From a checkpoint of a small mixture-of-experts model trained on Wikipedia: 64 SwiGLU neurons an expert, a variant of SOAP for the experts.
Below are experts of layer 4 (counted from 0) of a mixture-of-experts language model. Rows are named router (the router's row for the expert), gate (a neuron's input weights, with its number), up (a neuron's input weights, with its number), down (a neuron's output weights, with its number) and show model dimensions 112-223. Each number is 128 + 24 x the weight over its row's rms, rounded and kept within 0 to 255. Numbers have three digits each.
After each expert's rows: a language model's description of what the expert responds to; "mostly gets" lists some tokens that are sent to it at least half of the time. This comes from a sample of Wikipedia text that the model never trained on.

# expert 53
router:141110137156120141125127123086137151123092104139137110146096159122112163128109095152115139098183093114149094126144111140104099146094084188148120107143131134169136129148150117112145109123108119179143131121120152170183108134130136076129135115145161101134148141130124125163153130123117128162108114155176154151106152134173059082144140149107
gate0:157117090143165152135113144121123103122172132092087111142172102118137135123136154121141086126168147121139093116127132145120144135142151108100145117113133116155126112095085142108116130134098098170132131179105169126116152142135153182155111137113140127113128097110127131093090120127118087121122150076134135096107108126150152130098108090161
up0:125170162142112106130156130082143132151139131127162124122056186160130135131107114119118135119126156181158148106113140143116101129113145099139121131135126129136153102108143160097138140116135129124143162065166087089126108154143116062134132164127128105138106133178122141164170124145157154112137149134102133102125131093143116102182142093142
down0:133132109095145135103127117123101137145099114106158107121108124143096088152116108149152135142161114134136110135109098136120118115175102079147143161120089139162106167131151112157147144116138135162165110103111148146132099105122116106089127110150117145144106146102134136109146138138155115120173065123105117085164122102152097123121127165126
What it handles: Spaces and capital first pieces starting lines or names, especially blank spaces before team lines in football results, and openings like B-abymouse, W-olcott.
mostly gets: "   ", " Kore", " p", "Al", "Wh", "Th"

# expert 60
router:168119081148108132142121120127130097136172138127117118126152147136119097134135135129144139176093140152151138133150165172117140119090133102122135099163132099110122117131166176140116104124139088173145124145137099154105119158154115177199093135114122170125184109151129112126117106148090095152118162128148148139142109142131136147118092140150
gate0:153109106167131100155134096132112045114132135084098117122125108126122084115150104150145160153134122105088122133138159143143174119145103147117133153121122116105113144112095120124098183121137110125156152119142162125115156142143136158151127140097096142136148157122136118109130198145130111159109074164163128098141132115133113144171109124151
up0:125166097119094086135124122166112095146111117121111133115142116090105128137141132142120093122101125162140127134100061116163129157116148138100174139115136098113122082156117126113140138121139081175120121146148153116142107175129082107111142140132103143079131114154111105113134135090083149097117131151090095156132113081105105094087147128098
down0:083170153087122112094132145150118143130086130121096112117111115105115135124116091153131136096108129160132165104172152132106130140112147130144109149123140092181162154121136098107127116134138133168138123096136091137098121101132122140148096105155154123082090161136153116109111113156144130090097125128148153087121143143114103121103118149069
What it handles: Numerals and number words such as seven, several, 13, 19, plus the colon-newline opening a list.
mostly gets: " seven", " six", " five", " four", " eight", " three"

# expert 40
router:114131151146135169156147108123055102109108109078121129107115141151117106089141139138139149103175137097131154129066138108129130176141114135098119157147157132162115113137130105124133145162145146082124145177133150152142115123122143138158131159119179155116095104104130118098093125129067123094113153151113117163111073157128129125110117153133
gate0:133120108132144102128086124140104120113152118106093089087136109142066047098129147153137107140113140103154123173051111109146128175139156078103144158101140100137077143123134121121118092146135167128098149175156126112089134112128127135158154151113131123075128123131127086136126168134118123114088120146156143138102122122146140115145121138156
up0:089094149149123159148135125158127112129129116166121088128113125128143195107050133111139123118112150107130153133145159145116135114154142123182108090146111102135139106167134131112131110074121149148147103112134114125183114129136133091093127123134136147158133137146143139160151064124167103161120114087134122098133132118124108104112129157137
down0:174118206168142158158112135127156092114144086131149140148136157107121180120129090157126126069154149107136117110115144124137171114112142146123132178104132090157171150137130159113120168108105117119151089158099130130104167154127180154130133131118141123140119162146115157144158165164148112146117121126150111092141116100095133130128118113107
What it handles: Inner pieces of long, mostly Latin-derived words, usually followed by -ed, -ation or -ing: incar-c-eration, emanc-ip-ación, app-lic-ation.
mostly gets: "imin", "orpor", "clud", "ecut", "epend", "fic"

# expert 63
router:134125142138127174144114091065159071154093107129113104125133143112105147097121105112114121114127146148101145159112102116131153117110141090093096150091138150131099141107121110169116149142144092099160082155202107108139144163130133141120116101132130088122141101086094143148120151155137115150120123082144168122114138103095108153135111131108
gate0:115123159127118151127079089149132128121107138133097120143117135096166134088126113119138158155117139126140117175076134099134155189105118143143106180118098132115138147130134152104123122132151106090133099105155092122102161105133138125106130079148150114133109119069148104106155119138160139155126187138108160118123083093130100101103130143107
up0:104121142173128130144083101162128115112122147132099133146106117119129123104135091147122148120150144131143105168094106079110119136112123126119111120151094145122121151133117154124127138139174085073133098096154064170069154127109109129125102085114100080108125120082127123076107134114148129118104148163136169110143096096081128070133118119135
down0:077109099133095123147123101133144144171137137108143137144100124118158141110122120146120148114109133133121160143121147108140146148135120136134152166161120122098146069135141143090137096139080091133117102118155141088143141103057143109164096109163099141116142150175146144103138117124106125090114157147120139134064119178142174121147157127101
What it handles: Latin-style prefixes like trans, inter, comm, dis, plus the ″N in coordinates and Information headers in school infoboxes.
mostly gets: "″N", " cor", " Trans", " Inter", " comm", " Occup"

# expert 4
router:142176095113099117127151103154138093140126104141126105130107127131151156112158131137164135102085136136126153101158113113090129148117163110126096100149118083172139113106146145134147098107132164116103135094133136109114143167133074152116145146109114127140157137138141150139137126155144139122143102129117127135072088105103168102166116110147
gate0:126179115110133141160144129120110080115148089122138093120127126107116119149160152127168152138120086151151110165103121109142134126137098114140062133123196110105163117116142144130137076177150151127117159120138140128123142076110116156142116161113135107129131168127148114090126111119122146150113154109147125090066091101124153135107132109074
up0:114118152117160135113110115123172107163133171168129166112116098161090106146143108155101144126097161128098175140109137149113114165153148149158169116102066154132096142129105171123145169125129108148165125137125123147127162093147125108103173122152110161124137153099155088136142131137121142122111087128124116146134189148090099115144131125190
down0:161101120154165126139158139088075162132160081145169116133172136123126091149102156127155103106127145121109130110123132158106146112077172117156145145150131160105145150135101101125149124162093142111142091143123158113120134129099148148111111149112095095114092139177118147103139127139136171135141070185156096146137119106113107114096124103102
What it handles: Articles and possessive determiners opening a noun phrase, mostly after prepositions or verbs like set: the, a, an, his, their.
mostly gets: " their", " her", " an", " its", " his", "at"

# expert 19
router:163110088150104120136158155126128135165153113103126134119118157132149166106102141132138168155111090142140100131143168137115152127105139131116138147122109126150163127158183176141141158122125126136118136122110117167143081165115181169145097087142134155102139129155163133112122132099150088086142169151110162169133068092119155129132176124146
gate0:130115122143101085117159127131126108085122137087161128135112092157129155176161154147137138155127147150138155101129130102140116127078138151125078149133075094171117135108138159128071154149141105116101116163077174114106097157087147129109125106142135116101159118118185145146126129134149084134099144099144111133138096175165101128113115130137
up0:129106114131099115103171158100150113068110100102154141133096074158141109175154137133155142114122129119078170109142082078145125148088140118152127119125070107162137116100142166133097133120132121129143149133094156130120089129097118104124090105137110159113143141123164108133155116147081093153108145119153143141133105133159117131120149113156
down0:125108129117141134112133163124118134069158126121146100141139120122166156145178120094107154124139169117103117109110123142127101101129164147108198153131186116114128105116102121107102112094124137132073157088155182143128122142081125166139116141142112112123149131110079096076141097171110142100148180115125133157118162115149114158114116105110
What it handles: Leading digits of numbers, especially the century part of years like 20|22 and 19|52, plus ages and counts in tables.
mostly gets: "20", "19", "18", "30", "10", "29"

# expert 32
router:124181104107102161128147149082108142167136129113089118109112091102165135128105146138114104152157107129128108148124099102149085081102143095094140155102088096108115105090111076113108107139091092140100113102137112116102131095107118169111128171156108121097144143107093168129167117148119161157159116095120094136173102113133165133147115143106
gate0:136132162157151132171156077135098113155168118109133151104170170129168118107169131151089142142132097097106141103101142087091115094157147102136091122108145117166134086152168131132122126146107126126122169131148148132108153130126150184116109138184111093108144105115128139141142149123115133128134086098115116171138120151094095092123148139116
up0:150127148115165127148137068144117115149142083103104144107146156141124133149148116138101133093154082121103148117107111061144122122150122107145136133146164125140148086137141123147112089149157163101127157105168155147103130101153143156101104101145115149115129119139130151152117136102093141115148100101131139162150117183100115092095171148125
down0:165117124129150123118155137123141108182129121077127123172139113124125105093146139154111092121171147133127130144159130127109107135076147148151123165131128119133150136126113170084143155118158183155139136144159131134154094107115156083127122153093117105136145121165129157132121165138116129120184104129086084134159112120110081109079132087146
What it handles: First pieces of words such as pre, reg, ref, det, mark, and long in distances like 14.5 km long.
mostly gets: " ref", " reg", " high", " long", " pre", " det"

# expert 16
router:136108104111122159116121125164129117121131129145114111141128086139144191102110078156116141173146096163140163136138164163126131087128122106108130117125125145116118142135123136105106161131148097096156142121152178153122102123107168118134119097143107112117165117112069141082107133142112133138151161146172087120096134094142126114075137116108
gate0:103096106095108142136160085090124112176126098094124110117133128121138125087128135115118138157105103117141133116114151112168149170162126134134136167148107155195128148103069140109111102102121122139116125117126130099151157133167179100155077130112139113148122109115142130128138141086155142133136113139098088143126084123093139114113138109098
up0:106060157120117142118166119091130129179107091124127150120137142129155134098114161116148161164125101145121120129106110097162159166135126108151116100126142163143143137142083141118111116095135168112117119147145145136128146177139167143140046118126153119088159165125152105127106116105119158126159109162115117125156122118124145103123146128138
down0:122117077120103186148124116139093113121159092100119153104133100164151176101162120126140166132132120166126107136102102097131151133131149119157123140119114101071135132150137135130146149168073149106120111133138161121102135165148135114096112157110122111110154171133129073161129115087085124119120158132168162132168126139118149086138178119124
What it handles: Short opening pieces of lowercase words split by the tokenizer, right after the, a, or a parenthesis: s(elling), re(peats), av(g), p(itches).
mostly gets: " s", " re", " dec", " c", " br", " bl"

# expert 42
router:122147113081145110089133171120175110137129118146119129164110143125082178092118142118130131134151117115122108121112134110076145135128158085142113125136099109122115157147152156113170168165160138109151137136116120101150134142146092142171124140138124138145102110107192132156151088133138117099143103137168103133104127119174128157146114133107
gate0:180115130084126101080109123145138083104071139133144146160128172093135132116141151076136133149139157120123144174116141098109120100127155105126133149096143118103130119126067123122133119138112101157121154107165115130110151117179105135092121150082139143158148125094150077136091097110107134143172146142145123155107112115162110153145117116161
up0:149129133085121161105097100125133088110053144155158113135144158114122125145170129087137128173137125167136158182131167115144141123099112114077130145123130132122147120146115124103129110161141154145133147121143121113135132123189088142114136164107141100152153147108162073130129085081105125185125160169132110121139083165128157154110125107127
down0:124123163132126151074139083156142100162153110119108088145136168072151116139092125141123158146166107126115156098122152101125126166133168119142129139155117106115129143116099140114101130096158131130141158146159141127141141092077101152098141137147077107132157117114119094085135135121129097159163091155159141128176121111140110159088177151074
What it handles: Prepositions like in, at, on, during and near that introduce places or times, as in died at his home in.
mostly gets: " in", " at", " In", " during", " near", " along"

# expert 15
router:104123114123128132092111118131160096111112110101134155107182145125130103105077124117134138108168145147116165090112131113134142167111125101098148159123137133176099125125151159151115114100107112128157118167110166135166154139136152134153129168152153126109110136143100145083101129109109178163138150132085129130105134101094126173111073170077
gate0:139141109120096130146117063114144085146136083097163092104136134123137130173123142132158197103108107112146163119131141143153112104146131106159115118177148130134092153108145123131141124103149134126090121101145113133087152133151117145114096134126132111134151132139113149127141128152115101120086142108136118095142156134151131168120153169084
up0:127135182155120128144088132129105114067129102150123124145104114105135130122120110176088132146131134144136155125085106072140102121096105142082126147137113124149179157188140095100144106145113155151135137145193162148153124082129093126110123119141137121136099166080148093151147131161115135095172102137140149132114142120143158128127109129156
down0:105077115107171117152125160152129132067141113092163126102123116123109116131124141136138150142111156145154137134098143135150132105141118129123093122186076090117121165089117128136134134112121143096111160121142126149106124133103169105095156102142124166145111126122156118119151127133111134110119130146098137116137143110120124111120125136087
What it handles: Word-initial verb stems and prefixes awaiting an ending like -ing, -ed, -ation, such as represent, regard, pre-ced, resp-onse.
mostly gets: " appear", " represent", " regard", " surr", " invol", " Preceded"

# expert 31
router:111132135120148142111108173121167144150122142153102148098112098123148125135106136105101120128135121094154107135127115125104111118123141121103106142144122144158107132098142061157149185130087127137088122125159157107106150115153125132114142137115145155118139154118140132104163140119158085077139144146184136106126106163146129113147137110100
gate0:119111170107106123133148127090165106100098166144102111097107070120101104139136154146093109162094160146121173080172121121177108141147101098136141106105109143121102152124107103154117134169118132141121145157094157114126082138132121085139101151078103159095084154117071138163163088106111128157131136126135120150132118108089144102153137107105
up0:121126148110153134141162167092129111104077175153123153124140127148080118172080129109121151157098128187127119100090135172160139126168135092092065123118085123103098152100097124164120142138104123118158129081108155113135147120141160097138135138131122168149154150106126178159111094114148121162137137139127090090129142121086141136150097084143
down0:099150126137154119112169128075092133145102116124132112115159165140140132158091135118113139120146150145115130159126142111149130103116148167147150161069093138187104122098143136124109129154064127147144136098159118129105151134070126093104119146116117157117133141130135170085122108142073150158141111127102109143147133146157155136124098115130
What it handles: Closing parentheses after birth dates, commas, and subject pronouns starting clauses, such as It, They, which, who, before is or was.
mostly gets: " This", " These", " They", " It", " which", " There"

# expert 18
router:124092097152134066106157131158085118153114106150123153106106160102133135161142169112162126125100115178144129097147115092150095117123141171159132130128146162155111128179118170141147114104099089100125107123156134119142135096124166098106158151125116112120110152128151127130101132150119086098164134115075135120173122130116113175131137165132
gate0:156106132107166138128158137133150129116125142139169130121163124195089139113119152141142144098117164073158153117137120140187140115151143131102141116123107102134148137128085157140131102131113148126127148139146179109153095147134147103164147130075120107139145124117085146133077103137188112098128100094116153128113103146124122143129156138093
up0:133137123105132123137103109109155154101109127125099088143141167104135152121112133125092156119142131137090120144103142143102123132134175148109086107137122132110113131094086133126139137161106139131117097153117084134157099133099117145131119104134153130141118124116188194143114111137166125110141101143081090129144147112133115132089145122139
down0:123125143167132124137163133149129149083097101158094128089094128187123152152088130128082142105104133125120148122117102134159127115078126156146127119099101117118157110085137158089113130155110115126142099139139104129139129189163092119121135165110164139100132133127134144110114123117145100115142177104057119139137140161120121082117147107116
What it handles: Colons, semicolons, pipes and dashes after labels in infoboxes, lists and tables, such as Status:, Material:, Succeeded by:.
mostly gets: ");", "):", ":", ";", "',", " ·"

# expert 33
router:133099154098129115194122133093118137126117087105130129140138113142136150109092096138120116129119095152091166079129145117078130107079123124093117113067102162105100150109160107120111125120148123140134183125143164138125110129091132144137118167095113134094157108122113113134096127162145128103129206178108114155166146084153117116097118144070
gate0:192148088137078131136189132105128084094128104136113126101103112086098148141130125163146123081143102126106107148111094111109114136103116123147118142137121143123094112092162130109114123097157152151124120114130141153141140120123145096105108114092110122143146148150148102139103106142146089169093159100102125129121137168114133130138100146122
up0:146154112134130131127095122114169123106151146099122133105088092105126078124117090148153158130149119095086105131094074159093122113117135130106111091158140131177098132138140141114111126112140170111135157125157128145125132148146171098139115143089122131129153129107137118111154128156143052120133113171083117133095152157104138116124105161115
down0:130139132071104170144096135101127112132138146107156169126109159129096108064136135184148133171166159127098174157103163121117103123128114076130077159147072151135144121122146153119146123126119137158133111121180137162125136114116153153177111186129123135091137129133103146138137079139138108125135117109132158105139154136146081103140155158099
What it handles: Single opening letters of words, mostly p, also n, f, v, often after a quote mark: "p-hysically, p-ilot, v-inyl.
mostly gets: "p", " prop", " imp", " exp", "sp", " sp"

# expert 35
router:117102138155097119121090147116149135118110149150123100148088086123112151081109102149132098124092108128092156111118159124125183132108122156103131077158153122106121131150116176119124114152130104151127141148102137141094091125098108129122126081136132086111155156148118148108103132115104097071090108159144134146113127087127102114129133074171
gate0:149142131140130172147109139151135132132099080127069143155120118107114095118153122113086115102135157139081158138129154099088128110152118159084081151112083136123139148127100101141151097132145114093088143162094130116121137113108121173087151117132103126110178091118122160155136144136122137082146118088123091166114090133151133109152104142142
up0:127145134138122140139176105104109096130160137151177099124117158121145126105061160182177139152144087144162087087115139154150107136168171138136144141122117125136131139135138151131127159126127137154192100098175128156148141123141124096136080148131110124154066143103098151113111143132110109169148149148123112125100158099117169140114106144122
down0:106121113125126111121152158097138103085115115135124141086142117137146165139093168171150130139133107117143136148143097128145129115097090081132134115121131137136182132149171165121137139135150076073104137156162139149147104127118180102165110122135151159153102140123106114089124072124117146120138122123097132129102134106132118143172140103087
What it handles: Capital initial letters beginning proper names and abbreviations, as in M.A., United N-ations, W-SW, K-ampala.
mostly gets: " V", " M", " T", " L", " K", " Mex"

# expert 6
router:139101083102092147126169116117130115114130108099130130145148146144189160148079147148132176138179135115114143132104143113132142107138153104146138172151091077137135150159154147105123162097080119138119082105061118074151104149126111129143084153127124118131104113088098093113139149104132136148122140099102141127114114165173143165109109118138
gate0:141165121102089111112146096129110121130138082106176141137112109152180135142127145132117137132114134133085102175140141120139089162104159144128127145126189163173142167108176125099183138102122106113133151105080097122137114132133124129154114121146135116098082115111120130147127137157086117096140166078140131132085115142108135152101127127149
up0:128125167120120133132133179108115086125063149159138066133087129133116127119109100162142128187141120077144120100140118108131167138131144141120125108129132140126145097119066108172082108181119156137107175132118113132154144106116110122124125109127107155125136157109133138148184092130136139138092158153133101120158104112141158166153110091100
down0:166110121125123144155149152132116118127093149064150084138086163142097122132125087151163133088116086150098141111131099131125118113123117105118130141085102127114166138125206147175064131134133090141092109123107115142113100136123154105139153121114091163154130161090113112122119114135121161144131091128086150138120117144111109143153119129103
What it handles: Direction and position nouns and words in set phrases, such as north, south, top, right field, as well, back-to-back.
mostly gets: " north", " south", " top", " well", " west", " east"

# expert 51
router:112161157122135113138155117130089060173126110127169122119175153141133143168099146124088121058135160146151138130151101108091108143138095121158145079133140163114139130142136118135164110145140137134099111114093068134176140125152169082118126141092125085141123110085163108117097117150136101167126145138099131159151143160129134126143156120111
gate0:103119131117097155142147169118128135151115138135133153137212130151164121132126122111142128109129146155172100128070152111107100132096105114164129098126109140114168166190113104132112138132158114129118156115132106103146148124154171150137141135126112121102110093089145135179140152134117115141113169090104118109118109152127141131072163128155
up0:106143134153113159180154131103146143124126126129123162127187131160089142116097158146091145117116135142150139132117130119122083113097099110173109130111119152141179150165165150146131128094172118123106110146113129102128137124139176089103157121136150130096110096108130130135168124087147131153121173093113126092124128111123150145131153150134
down0:126138126122128133137121107105182087122105155145099135154125165132173128090126121098119114122187118155119137154129169138148149138086106143138135089120176157113138108139124124137132168110156148076129113121119104086116177125162142147160171149144128093130140129131140127114117153142169142123119146134132087133129155166117147136129158124165
What it handles: Middle syllables of words and foreign names, such as Peuge-ot, neg-ot-iations, Intern-az-ionale, often in species and motor-racing lists.
mostly gets: "ota", "ky", "gl", " Spec", "è", " Democrat"

# expert 62
router:127112146126122168101108137129108157135162119134167112152130132169097136124109105099149133144127126123115157149129180137091167125113146135135169115124146112128101095142148057132077108138144096126061123140164129099145149133176128156100123158147133123096129120097140090103158099073106126148123089134159119118136150160105121107142133134196
gate1:138110156086125136032141106102106103110156109124110106120116123148119140141127133068121156103125141115102128087138117145087124090130116121146130141133116099116123113146134115139127141123115110123141145119129137116143130128185168132161139099136113129127100050123149149110138108150151111128173118127105103122128133101137057085148125122147
up1:124153100157116139240154141150116134147100169117135134157173125092136138113089154160136092192126127124112126158109116077142137169130139128114142127108145149144139121161149126136127139128142158118097099122099115136152118141099117139063132141133158114118147150164111111164127135118079131123110105124157158120139116157133184157128115139098
down1:134179146137145134102141159142110130135116096125131195133115143102111101114113130122155086156177177140145122130133114099144102099154115112123076094187127125130118167103142135142143111138142148131107173093177130127137128137145130112118138137144103129134121130136105123134126113115153103125115192114131154170124127166166122146148118111123
What it handles: Common nouns for people, places and life events after the, his or her, such as family, life, village, team, children.
mostly gets: " village", " life", " children", " politician", " population", " community"

# expert 12
router:114125177149158091117160097120147102079109100155130125135094122158154163108120126131127089114087162104125163150141134147140151160081152154090111128125149146123147139162113175096135102063104137146130127112143181133107096146091116153094101149135116120179100092134152132153167161083082145134134139084132161119079128102129144148149122126123
gate0:142150153109113137138102099100131130152155100155096148107112106135144081107140112169165111182130169127137145146130114129127099124157118114105146107101092144131116123148108194147114153066105146120118147095130089154142125126113126147164145146103164120125128078102110119111154119107122121149105093134146115144123084143112176095110125135170
up0:155089134125121111102107134149148139126112094124068163089140114124096133111166137158147133108123139101137106174133112130154089122166136104139111105127151147113136157110146130127145139155132164134145109157149191136131127109129091132121118179063095107068118143125159114108109155137156121110086154115114123090157184139169103123098166090119
down0:147101112125132106178111107121119114131196137118138127151193175128102118090115185125117135139123116176087160097118101134135138100071155138081128130075093120096137137121115124094149133136140136176110141121150116111115133119109130176120136182122113140178158137156130146135166061116116129098144157123133089139194134151152121144114124120158
What it handles: Mostly the, The, and possessives like its, his, their, opening a noun phrase after prepositions or at sentence start.
mostly gets: " the", " The", "The", " its", " their", " Its"

# expert 44
router:125122154115175143183166131132092123153099187091166096169112077113135099149126108108129102149115124110095153154104149119108144131143113117153140107142135101134108184167145134118124150102155166106148116147148144099143139131154133129139134137146132120149106132114129159090155080157125107127125120136084114125127086141123159130107189132116
gate0:156144136115137129138114132133194118081159115115139159127140156129138089125111156154138114164120081153100162160073124128156142075160136083133115067122131103099164138145149150124158163146131144100134120132129134092100116117122147100118102133127136145098127144099130179068116115111108113120139125100128099112105136160110146157087146151179
up0:143130120095143111143111135133206134106143128096143129156134184132131120125116153163128113181109098126120146158093152117128134064145119091121137105127122103090146130137146155116154157137133154106165116148113103105135130117141140110147112137112129116090136136115127219089124127111102090116142121096170102124111168129112162119101174146172
down0:138150115147109116087140160091147136105153120124137142127165096145094128132142158125138162133095119136114129119155154126161125121114128109157126138175100124115181086154126170121138123118110099153135144150121193113123130112146143163124133116168095061099161109111142145097115135100148122112141130164171104172103120135116120114158150087159
What it handles: Ending pieces like runner-up, abbrev-i-ated, res-erve, medalist, plus year digits in tables and lists.
mostly gets: "iance", "-up", " medalist", " medal", "rative", "weight"

# expert 3
router:145100132154168104088124120153146136154142139121104132106110115158130097141144108097106110156102140169139120155115091097099125086105131138138173145157134159123136127175103140119109063085109097154086150163108165119116157093118135117109163121129128123126106145131121101138162142098142116154151117134128153105148107167094139138140150102130
gate0:098112094169146102083100132145093136135106082074137154107141125145128159119146105133145112191093136138159144167106131116110126113111116082094115120092067135143148143115174124117141084106164178127157137152132092167127121108141129084121103093108161117163154092127097144119148108094108085096147136147123125150150131137140133121126131105138
up0:102141112152117091103086136141140133106107124097140148103146164139140160108153122122131136171095141150140133182128117091158124135095123102111134128078088128168160163141124103089139108123134178139134124151134100154125131087138157126137099074132169142154137118157123117160190098102102066104188136152130122181149135142125115128165146108138
down0:126072090165126118124096143152156095139070127118149140118132119150113116110159122102096107069170147125146140119105127129136130116099096122136163112132170144093120136154142106125143162171161166154134079146114079123186094168118144070139122156120130100131088069133122142129152104101122118106153115101127142176180151123151143126144093087158
What it handles: Full stops, colons and closing punctuation ending a sentence or list item, often before The, In, He, including v. in case names.
mostly gets: ".\n\n", "\".", ".\"", ".\"\n\n", ").\n\n", "\".\n\n"

# expert 57
router:146137131077104120152149122137128130125161096121154133119149104152115137091101107124133132128135146177149183182148118103104169130123149109153144152071109156093149112125148144103121065114134170126113104141137116115139147118145123141116141113105127128085134117140087101141105150139136126182129137105131109111142126109115124116134116104139
gate1:140139159101110151136125105160114125152119101128113111139157141112132115126092144105123155123158065122113152175126128154169163147109101145133122127122155117085135116147108150142103084153094141119094105117076121138111100119135133169117119104104088116093127079174133100091174129150098147137066169125127154111099129133093088076122163130193
up1:165078115117153100098150133101154125079102134087153153098145147147125146128152109110071123114139155167123131112117101120094134165110158101162128104116166170120120094102112109130128115105154103132137106105119114135103101147113144101110167132173143094107146145128131136121116139154105104148148120159114127129124114118194134151122142144110
down1:108107168101164116137161103147125170079100136128148130100126137105118126130108124104151122153102131118151099095115112174104123165145129118130132110103147147136124124079143160146129160078115110088092172101109147105091117109170105126156156112166123123172186128120163101089106116140141140153108161126130148153087093120143109106081136157105
What it handles: Pieces finishing common nouns and numbers, such as twent-y, e-ty-mology, com-mercial, cre-ation, plus story, father, mother, same.
mostly gets: " story", " father", " mother", "-year", " front", "reen"

# expert 38
router:179182150116125154157131153153104096161097130072136124143160100131142151131096106116151120066107147152098125135129105105140129134117093122113103133082148141101112113159116096144152090142175126115159112091133172134142107177100137143140141167115129122148127107135122166098113083184115100124141150099110122129098065134120152136113144132093
gate0:163113100116079150144153160127143165150157162126163121153172138139161159101103160103067146161132143156081123161121150132136165145141138101122153126101144176120116107104156151174123134186161131133152131128100124136151164089148124112073196112133106160170142120094122170134119127181145079112125154155122145135171109143130113130135118139136
up0:123114124076144118118090141118121141170120111101123142131118124150119111124111084122110132095126163131132133169126101166098114139142125091110087117116123106114122116131111151138141120144138109134105133062153092089164103121160110131155138090155177155122111143149133119135129106161119118110100135120142139074113162133137126136197155090140
down0:159151128139110111144140136118101075110130150158140091144151131127135131106149099134128144116174077139156173115146130150108165155116125103103162158172129144105122142104126129159148132117122096133110130143157116196147151164146147119122157187168142131138154139133171117089110148157145140112099140154108087132167147137125141152132121132096
What it handles: Middle pieces of common English words, such as loc-om-otives, vill-ag-ers, spect-r-um, syn-ag-ogue, dissem-in-ated.
mostly gets: "ilit", "ruct", "fic", "fess", "serv", "medi"

# expert 28
router:177106136126136151151108137117120122135139129151163137120099129159139134149130163125147149149094131101132136163115151147112123137088097163107118127120110120161156130125165131117112165121125136126147104138126111156199132102130144138136118125152116176117094153127111113129146090148103114106143158164126123150134119102144159144146122105174
gate0:156123147106125102126101120107099123106115128153105157131104108140114103124119112082117142177129130148137126154143118130171100146141103131075167161122160090148117114140119076132132105131155117116121085139124101097169089124128080122141110117135209116098112094081108107127129126149162110162091087155147134163158143145123141135119139139109
up0:166115130157158121126136121112122130150118140084143083146180128072099136109112137147106129114141112110120110107129129149122135109100152132159101094164104124143127124117155129144131141147146177144145129091148140154074145149122156125119128149117044141161119144183114144124166109106098132079154143088103136079115147123128127129160108113160
down0:138109106083142118171113139115158109097114118120121145086112148181108128177153127136173125103105132153119168111157079128144127140107086124150128098149137141160120153137110134127092147086155122107105125120143121118153119137133108158148096118162103111171131114157115114165116200158146142088133128094158095144147152140150115180129121098107
What it handles: Century digits starting a year after in, a space, a date, or a dash in ranges: 19(24), 20(15), 18.
mostly gets: "19", "20", "18", "#", "17"

# expert 2
router:132109166134127134114156122135151088123158162127142115150135125092115116143159142123097130143148140109132140121124134139127180128124108125161163113167128152153102107146169115094140146129102143126126157081148153140119144142125137091181111134160130149097112136119129119136152089073162074144088094156136125203132121116133139112124110142108
gate0:126102130115079140190131146130132130126138167081113099146089114090104123107153062134167125170188116125113101115098090112149119116107127116118098151131144149119106143132128117120107121135147101110138151129146134126130155157137120094122099071134062156146141138124134099114151115134114121184116113089144127113147097180107155142142133074116
up0:145151105115118146138139146129128152132150072181091139151133146092157120105081093086097145098084112151154129155158145157169150095107163106149162135111122070088106150127111088124140091148101114181162092146143132128171152089117114126138149159122144075138113118130127085149128134171178155115115103153151135129158118132145146115101126105124
down0:088139122161165103119139148184115164096159086118112136089164198121142126140128110107156138080113137152111144106106093129149131140094109156086111121100151068118107112146113132099132139107098136114106138064119101131122124089130100157129097121132102138135145125172138130099150114123173123083120134106083135128123110093116156111122130149129
What it handles: Final two digits of four-digit years after 19 or 20, in dates and spans like 19'49', 20'08', 19'27'–2007.
mostly gets: " century", "08", "07", "09", "06", "94"

# expert 22
router:132162147106139098098134104138112153111130136146186129127128156122133128116175145103125115140144140162142113138134087129094100125142058144147169089131130127165117155174098118158080111134169136100129084143113102139142124094166103095124124117129099124145117174105155088156111102134095088099112123139164105145126163140136134122158158141156
gate0:105148129112115083137139076115110133137196158122077146096134127168122117135108110125084141084135176128140090118097101127086109139128142098115131107162145114091110151139121162148136064161107142136110098128115111111122131118083122117132143108129095112107140116112164144132153135119133123145123143136183122122112127139088117137094109143154
up0:088113142136116131110147110164126082154115130115158146149124116138140114179116178101136111108123121140139117116121113129129087098113133114129166143127146119061142124112117173141155138162132151103145157175151133138104160136137123108113136124087111130155156124133096084115111125138125148120131167123191113097132132136138159136138105107139
down0:131115162097124160084117110124132134166141148139125063120117099107085105118111113116122090138139090128140112149124144077127116092112144121137116118125157146117100122183099144095103104121153110175106128146132136114139153145125139137093094119128105115148089096112128098078131137087103108123096170141139144144111112116143123083130117157181
What it handles: Final vowel or suffix pieces of foreign place names, club names, and taxonomic names, e.g. Bratislav-a, Cibal-ia, Angios-per-ms, -idae.
mostly gets: "ica", "idae", "ka", "ania", "na", "ada"